From a checkpoint of a small mixture-of-experts model trained on Wikipedia.
Size: 14 layers, vocabulary 8192, 42.4M parameters.
Experts: 8 experts in each of 14 layers, 256 squared ReLU neurons an expert, 1 pick a token, a softmax router.
Training: a variant of Muon for the experts, 3382 steps.
Below are experts of layer 2 (counted from 0) of a mixture-of-experts language model. Rows are named router (the router's row for the expert), up (a neuron's input weights, with its number) and show model dimensions 0-79. Each number is 500 + 50 x the weight over its row's rms, rounded and kept within 0 to 999. Numbers have three digits each.
After each expert's rows: "mostly gets" lists some tokens that are sent to it at least half of the time. This comes from a sample of Wikipedia text that the model never trained on.

# expert 2
router:531562555594554532527436520530508426530578541486537532495574459566435538543445512555475498535534532474536472459421430483549512536541408591504476533476513470587471516459504550501500527451526435499409467554471469509489508489478537551539579453
up0:543594540529522426493494495474561375357498494426581529400445488598476507554510454499530502505592492490489517543495499474494503481522397405490413609521484469539627462551589407519565573406529414516500551457463451509537598503557466513484483472
up1:523518485570481513461430417430465452524617446493500607517470546484495488443603381461587504501452519439470500505484487503510514503610459522465467450533474532478433526575490491500385463468465485475487525506436459498574526459465539501374507508
up2:486473537501498459482505524504558487386522399518550521521492501552428520522515491481488539501447574437533458394523507490396469529506475481543483551533516591496492488466501538520458524545516421515430417398480610491455480517551499540517476441
up3:433367562581483506468493512521515497542496463509503523551537539565556442505549483542500473513489574542496484564501477442460520586519485523553493515483423476531547483526427489501505538410470441544524508594475522478471586411542493620478518537
up4:496567441511576595676494543477503441474472505549506457478581463500473518458486513476569560523477459495439478514521520479469473529556517464501522512533530432491408497486531488509512467588472509371487534484471501462502482523409481517470496472
up5:489576569493552528488498544502485518448413482489534498430426503542565519505503478536524463502474515478596465442498405531586503467506421514571530587505428499509484525466469505550467435463551584415514495484488521543474471510443515541665458497
up6:410487493593451401465575530537436591476514516509552525449429499409493589506521524501503502536402512525502413532532502598517506614429464407504449512429575437611487550421493502494388489603547599610502543615476418403495581516526492527565450544
up7:408646428591513508498511537503501499501634546379524458487490489530567441522477448529507432467432461424532525463447497488495486464494584542522514470466613499550514412498557555522500594554578485490549531501407518561508522501508511512465507503
mostly gets: ",", " and", "),", " he", " who", " she"

# expert 1
router:481478526459547486442493429482445532474484383426539569505465392548405453602436513541512511545523516456475513502442558503434423545478493598615395484574515477478492516505476492530402491529552473447454485567565429482529564448453597531520545496
up0:374540501455568363366560522474686497459444477444449491504515505458479433672487491567470513543532436476505505493464585442505502449483493492508485546527492499494547578436444573525510509508522505492530446500526466457478522508573473494590460556
up1:427446561529569494576474527411488403512508562454492513528477499515500424488402492617488517518514622411578536619485510494469450602531456532374454459510488475424459503589524474466462492540497493495551498521493481441475505450383542500373448498
up2:589470523503478525437416437492537504485461406454536525548501648486471530499551494508525490505536472499469520592490463541504492503444504422514499507508504489533534496575492498490413484495542486576556478449548549483493528596447417452492535489
up3:461486417481481350509479427382352615507452504490517463608552538382401535433500501499530636432391533492395479478632435554440455498500525461504442557465518490505501484565516491537495454426513452505536514476603455501581480481558504428511565455
up4:463505582497451488516493558554483434511541463567510500567447510520450412435524540533502483522459520458515529459538598494564499552525489469465468509501605492528406503571479515479479479460482474483526540542469527515481561502474606522482392478
up5:590547405439485498515533547535451490545501543509527491498497433518469498535558524511501426438443504434528371507496499490382446490470561461488521579528526537365512443438414592485426453470500461447619448492524492517511479488580503519532569526
up6:503581445530427486413418515492385308481545501446516584423519511546481454498532523576509466493514375496472504579534430479538491544538523487530452502468462498532514438511472503471492494514530502575532566573511392479470571455501455502622427511
up7:494506556516478377475579448436519537538504454573566516507498460383517510613620443415513503527468496446377449493393448496489450473466579471493440514448501464568439472462474538486483499554500435511498520591477524502444491530493552547531539518
mostly gets: "\n", "|---|---|---|", " Website", " extra", " app", " Thu"

# expert 5
router:555514538537524495515454562479486467556593543509466555502545484511543610576462560521519399517525534482496495416458436469501386586483478532543414540424484566499478531452537404575494535430547427430503478560542553495472494500510501523553518403
up0:412408455532485500433521495464491511433443474623373456487589615533457523464507551586440453514534452519427547449482510432398498544505424580460500434409535473485464473491523541589471528438548457532444586544552559507486636524581432531470383501
up1:519483582511490484464505505479499488527522515621612462506506451491395529512502502474508463496622473488619504519508503549485500493507437430438415491404490491555431599404453506517630544492489533511512539522474503470522407392516461608435512500
up2:442468498502660502528455525500515547501555489508427503428529493626453569483557495533530461479525526480506632483478482526569507554491472517361509542456464407486522573493500485507503504423558505456536577490490498524503406581514530489536486522
up3:468526545503493500512467549532400466402464578510498482508500518402529584542430503384526590467584548445651500418502522543471448487458472518565550474578549598486530528465399467465549476474518440532536507529513477454595385418430555442585553509
up4:478550499485506454381436518577535498582594476548514561501477500482501415567486500522559508485502502517468484415580585413537537554523496543476609533539506404525498462526601491518547502349469520463543489483504563507597576421471483528651506552
up5:442466588506501474421499520456475533550581522602507529560560495522404501476512456423492422503529385538438478547577429495600420646502474497437459493488465526510405531478499532492508603470471471552503493513494511502560510592639428525534540530
up6:497540495530361486549533485455505509442522531492469493589459494535472506402471501591509511517514413491538437504405485509435510473452588492361583513576525537511503537451555485537529482457456521432564536483498408491532511502475554469492502513
up7:554519570633468511559443423537405505593439398439544477522565471454560583542534501415545443443481463533601491475516408470552540500520523510508473504456524573474532506509455530478498526476503459506516485519394531523513449556600468481513476416
mostly gets: "es", "s", "ers", "ies", "les", "ions"

# expert 0
router:507497546566585495444509534475508507509565584447502531454461497482451537502506429497513480523672530415450576430461488471418443547412431462508520511516554485522560508395494603524460534514574517520422421527478475366565563499500483444566574478
up0:514503497517550480512510529490498523595501458502477512511551486477525453508650510565499462490514519502469478414422547537504464492492694504560521521511446499494507379539427514581473551487440502446461510507493502517499444501499507548566653518
up1:508500484520508444511491443474495575509434541585527489566377569483494438514598584504509507512480469440556583479596470473592459485549550478536509508516486560547502490550452414515533423489510480459484536499534463511546578447489586476544636542
up2:499493480524500556569517499450460469480561534495460565530498500503493563551493442503499485502456547487452496478465470524533530588543470510502482420484468501445521527480478499606446534472596425631483475569502578493473502548488533523494560376
up3:550499488449496505497502488595520499535508449482418494489514539500512474544408457507528495487486525467474471523445598510615430495571471590483513505430452458528585548488587523512523500472568416498419490587387620470478446590490575606500539445
up4:502504510489551494527411561490473485527551515567377490499478512519515535487512527488422571527624467439450584627487493504496463379521511495508596383447551513486431599408452476554503452506447583468533425459376563430471502567374484459482510402
up5:501466523461575443464466501546590484500408518472410497528488469518464508504510501459468522494466528386542512574527514501467490464385457493505508546534530519502488566413458499477448531467350466491435582497471453510491487492503397510636520507
up6:446440506443549630560547468545334557499517531523455473504408500646468519527517409538501523476595564490508530481409469489536556550485452671495541495586581541524499465439519508423487536467584545505423395525489524481483421582607506519528556463
up7:508459507474527513516518524407496485516479567493567568512582531533487497597553490521462421510397546497544521482526576499525509532507506377489520550515498497545516478474445493544469405481501503515479477505483393496460519536461451632520535466
mostly gets: ":", " a", " the", " an", "The", "°"

# expert 6
router:529521518487504525472451528441459481441506413509613466529492494465478521587433586553502498536573450500434526511623404431578571521476456486494463565531575470598524549602522556532470475487519500476483500520521402522478489491488492497572519506
up0:513548524491510485453495556443342488485498534482497518510475557554447505541461514567516484561531450475467516534557491585475545452440483543497460412521606520524470479574504520502507534563552554555498396550606461615575482514399544527523473488
up1:506539570533499487476477472460432540630455515462467411443549526464495509444507528492408421413554525442456538396572536476551511436480494547523400464512466488468616519462437474526540553544456494488491479515502522546500401432541500456527528499
up2:477501495504455463456488460503515498591441464524477461503626545488570474517485499478500478495490487588483539477515500585479477448392469503500505415491589500546497651499417484476489528472514525600480508511610490398497482491494550488469495499
up3:453502587541464520457567523561379481484386501502501380482695439509397506503630529493367389493494504505433488444554514506513364494489481565503536461589471438564474585592507519489489467521501474488463483527493530477485461573540525526486460496
up4:461514506498482490484477449479522525496428458510563502485467474361520421499486540519451461591479545569443530487622471487541447462497504393480468458464501455529571531495489488503501539538474497487407484517480486512536505507485502525541578330
up5:499611521509513474511371496576447507535520405510495572493470493623450495481515443503478561409492444499396370528535467448493389519594333506563440462359416526507500489375499515553463396579513521527516499488439499517503453497524466485470523556
up6:535559498463483523580512498462491487521505433477527384450474474395554514515514555608501560490395475491604557467461512526481508494453523396489429502528519511451493420493442486540382423505512462469517538472469486464448498498366529538458599551
up7:488526570570572505512600484424447415490519430449540498457518543455485503573385592592483466524562531539420578625608495523484521536481482542498545464524460504497524476409510486450543527525555532500520543506513448533540545510382511449535507531
mostly gets: " U", "t", "it", " US", "st", " p"

# expert 7
router:595568572539534539506462503518473459554507451449458561443571482617459543510505489505486543522530584488568364510417445493418452505411446497531450462557546498522533544481501573559512566431540420428454507540449512475533505465484518486529586404
up0:534575476517533566502581538566555554558535572496470464525624508458487484543381505508474488434481482432436524495432486435511431484607499488555418511558469477554472496429497526421601456462497410478492646507505532520520539497520507531508521495
up1:515505498501455498418458562402517581554478484490455472510448514525454458587449412465417537590465485496517488397496502538484480526522535437478478429613524435632591464400468570504445578527486465369447497492436599546442561541479462537443510468
up2:537404356386497447445499529513469559390510601488495533540539548534624483534496542447524452542512441539437520484523527499508479482466521560497517515465467482430428537464424497427560478500475445413531485568454578485490490592540506505506519499
up3:542586523485432419449503505457491548467572492495507558480465439480541511596557472455451524518549451497535404619434495434510404537489465438453497481578521504645485436414414564392457524544522579411421473532476472501438429547408541502512505427
up4:510691489510433544605479458620359401555459535504476501512443546568449478427497578508521506562595548415477541515509514516451517518494491498520573483539481525526481578506464526518573542454482513556468459499418526505541512484419483491456569527
up5:510512502483526465479488557491510471454508438446484494494524481577486461582483431530543496536509544479525500613545503509495411487496415406443567493375447487516596604477595572413543491512523499490531419462469630537547432580463524447483496502
up6:551477513535489474493540524488459485464436488378436501540429563461477511524512572442476472521555563548507432535473523435501580496552514521462545579481583554450517469460458523481507451460575378431369485422490515464550520508513556532550472582
up7:506508516501478528494396498511424519477467496550498474571501530579484498514432534365568497499444504501510438554471609571509533512432468523522515464582503498519434486400495467625507526550537410474522515471566530449537558565453509517470507497
mostly gets: " two", " three", " four", "'", " several", " new"

# expert 4
router:534532478485526508501532548501476557512507542491522581605477476525491494520494506560548430608469522479483447496460464488490589582426505565539537511494529533543600583483406431548517538475460473541463532504560514452573507443542479484595523501
up0:556573557540519555538427442486344549529530437509500501502456418518464494495529417425513397516497438494582537460532520471508559446475466542552494363477493514507484555534500404562530498499484460503461578504513543454456506572441469457531574418
up1:498615506404577526526506552423394525359448600522483513528508471556519521552496609487414506369518461499495493495542505511485494475514441454455505560530586507448523501555494498560447488444464491454540462450497555449444487509452533536487471424
up2:511558459553474437489489496341606499487517502588547543461594476523474554585542473495488514464487510574432458507455493387500466468476492505485484506470592552465504424490453521486470510526481399509532583507450531468512588567491517507569543498
up3:513405523492557507540574490501484486521477574338551474530483404494460538475542503585571491521502523640570461477416439539460427513505492478504600428506548593494526485542380541507539571559438429552450492467476508515511571592463537501517505448
up4:393561493424634554535544462506463513579483536516526498489431470418405635621508526484486493419516467506448490526522617421541494519415586549418552499544536484476454575491462495500506485478476525434497521537494493481597532405493557496542394452
up5:500483483476603470506494577435441492486388513489405598512401522493476558551529407574560387537486560597513568546547475453425506550503519501511503513558504455512548538453481434421485463604499467523520444512513425456402495506542525480423534503
up6:531540479466557465501479439510448460504488606453497484441477476548495477476397441546536482534417572406449421429494499501403557473494488510503456519485493552473503537480484483440493483506513568515462496461456497431507529469539517506504443289
up7:509514562516497541564497464501523501548525629575513648483474496500512411506531595420535489515529558473523425507504489533521591461525455535564498404471512471504441548506490507608448468510467554475526507500498588500482471569501525483472558498
mostly gets: "d", " for", " Bo", " On", " Red", " FRA"

# expert 3
router:553552492587523560551463413495397501552594507491503501434558429581461495509454567491558500461541553488449526450483508493476411547429444495578451511540599428495532592435525510480527510463517380482461413591512489468541551457427515537582499468
up0:501558309465424545437391367487426634492537484508513576360513502484631529511499511483475411514495415495488452429621491573522489458469572481520543377514489456493566518495538472569512589532535469498508474455458508490497556549482422503467571499
up1:443543615664468481468575576520420372444525483530599543474532494494511499421563528493524569486515473478502506608577588503494498482472445517438499546450493575539528547422476467520531504488492555498510514386441419448497470494450557458519533547
up2:574538497376623446509547568538434479506563590457519598474475510552534479477449538479509600501434507552512503530496541473499550459506414511317461513493589481515592526550482494489506491468457482470556545459577538583466513433482634498511559454
up3:504525506361507501477372474471465475479445511557498547469477518490530433503515458573469560425547501481580486479471521589470473444500550538473497516446511554556520605539432582485483461525465518523537401446528577540500529475406502393538512332
up4:455575543585391537529444413528314533537534487469469496500517452553510526542423350412544502509497490539470561518491456504511447497502450418599522509480475501447500504541499528521512445495478461589491470539488566349367505490589511533590450493
up5:474420428435739538500594543454611449532518565531571437541484462483514501587577463434495510525454471501570507500481393542535470501516526405542475381479489417474492501538552423450580459491453496521487547484444491472533488586519474459520484561
up6:494483524471453672572478442455496518476419395501383512500487499454431518447482537461452504478479550456455470530509544602469465456422449420499441528473459504522372494516544481498510373448512456492570495515591498496459528514489495533506546450
up7:461447408675385586598423506657326456469490464424571467521525510514433496466640539403548508458571418479407510507491498473497497490509426486538510432515536517515504476450480475496502454440484520514504502424503489507542534475531491418545515457
mostly gets: "%", " team", " album", " season", " film", " series"